From a checkpoint of a small mixture-of-experts model trained on Wikipedia.
Experts: 128 experts in each of 4 layers, 64 tanh GELU neurons an expert, 8 picks a token.
Below are experts of layer 3 (counted from 0) of a mixture-of-experts language model. Rows are named down (a neuron's output weights, with its number) and show model dimensions 0-159. Each number is 128 + 24 x the weight over its row's rms, rounded and kept within 0 to 255. Numbers have three digits each.
Before each expert's rows: "raises" lists some tokens whose logits its average output raises strongly, later layers aside. This comes from a sample of Wikipedia text that the model never trained on.

# expert 118
raises: "ven", "ve", "va", "b"
down0:144104131091133125137125113154127051125132113137190107175114101184171153129124148119161106130166163138135112098126116101112098146093089115140127147123131116106115158112087102101128116138067099158145133102099134156150089137126098131132142144123142168143142159181128098179155136115100145154159111160097144124080136111135115130176129128112120136136134132147160134092135127089135097141124114154123111120098172090133127147124103135147159158100110144141115136098113135105101143149140130

# expert 88
raises: "\n", "\n\n", "=", "\n ", " Location", " Other"
down0:149144143129087158114186170177144150147144161112147138135096138143152141116105156107132137108162093148141138112118106061147090121135092160105150119145145121128097164114122118157129123110132142135092114144117125120130103097145124147127148106139140082119130173146121135136124133109149103118119078093139151103140162133091095108137126096141127137158115164133146070083170168121108115190135121091091134158139125104129148168137117106083138125128138105127151160121151144073142139115104143

# expert 28
raises: ",", " on", ")", " for", "s"
down0:107143137128072101109120120125133084155141151103125115130123102160135109091100154109092086098190151107141103113139131100143135140178145152113129110147119122099137138154115115145122155151108100090101149133127098144154132168111105125107112107121111113176107116102138113148134100129158110136149134112145103170150139127160134164094163127091127141107165158086114134102111100158118135138163145105150137086197114158159124145182159116103107109113093157129155125112101134146135109175126110

# expert 75
raises: " |", ",", " ("
down0:136116119101130173103136173119084094125106096130162113121110147144141121147092128122153106102160057133094143159137143130128165122129135165128100108132142114119096138098127110085121121118091110145116122125132160090133146123102118134116147150162108167141080109141157099131160126161164127165155132115122106132114112194149154142149128117155107068123128141142111114140122121106156180125116087146126129132163102101130147177135102109080156148138104140134143133096141139141102161083176136

# expert 91
raises: "s", "-", ",", " and", " –", " |"
down0:128114121110130125117129127140128144123137075169097089184105109133116118108151189109066128135124106152108128126113161080110097145093139161110097122116117140113089127089108175104056155119158127094141142105135149164137100135142097129130147112133146137134124136092147146109142122112120162142122164117127152113124101104120081090158145105135132138178148174181115150144148147118128115106134115154116143125133144130132129114140192123150144123149142125153103155099173153126163109143097133

# expert 22
raises: "st", "f", "lo", "fe"
down0:089140115134103163111128141128071134114111155142175133121142142097124145103154090136124130159147117117147096096120110137116133094097096125144113069137121139132176120126135111118076157116132077082119136127108164147132162149129101107124123098146149147160114181159130099117150116112127128124142126174098145105153133126165115106194092123142117144120108114121119145131192094119138123132163120132083123148090133127143109151188153116135151087125152141101130135146155131108143160087151148

# expert 122
raises: "rain", "ardi", "hr", "oa", "ible"
down0:146092145128133132131134131130106099170108103124153152142139138148113160143112122149131087125140108116170138162116112151126134097122139116141113115139191104126123105083106120136140163148125103155116162099120150165146087108129107147083135167132098087137107087070131078134114141083118121135110083124129133121131134109147145166151115101096115140170068139132149127166147152155183137150152125128183119139144150091193115090119090092130139141114136121138127133134139133151104088130121130

# expert 86
raises: " or", ")", " of", ",", " ("
down0:123169116143118134142136133134130138107134139158108119126131131127147146138128123171110150114136086186107130156157061085115142149153085122152129148089094142140092172114134169142072101192081130151101166115158145128109166136127114164151136144152106156122127143104120168139132127119118139119101118100122106107103102138144103070147115127147124147099134132111134102094119124102111150105164124149151103146137159138132130141144159116147119132123090127164157134139123100137160110115069066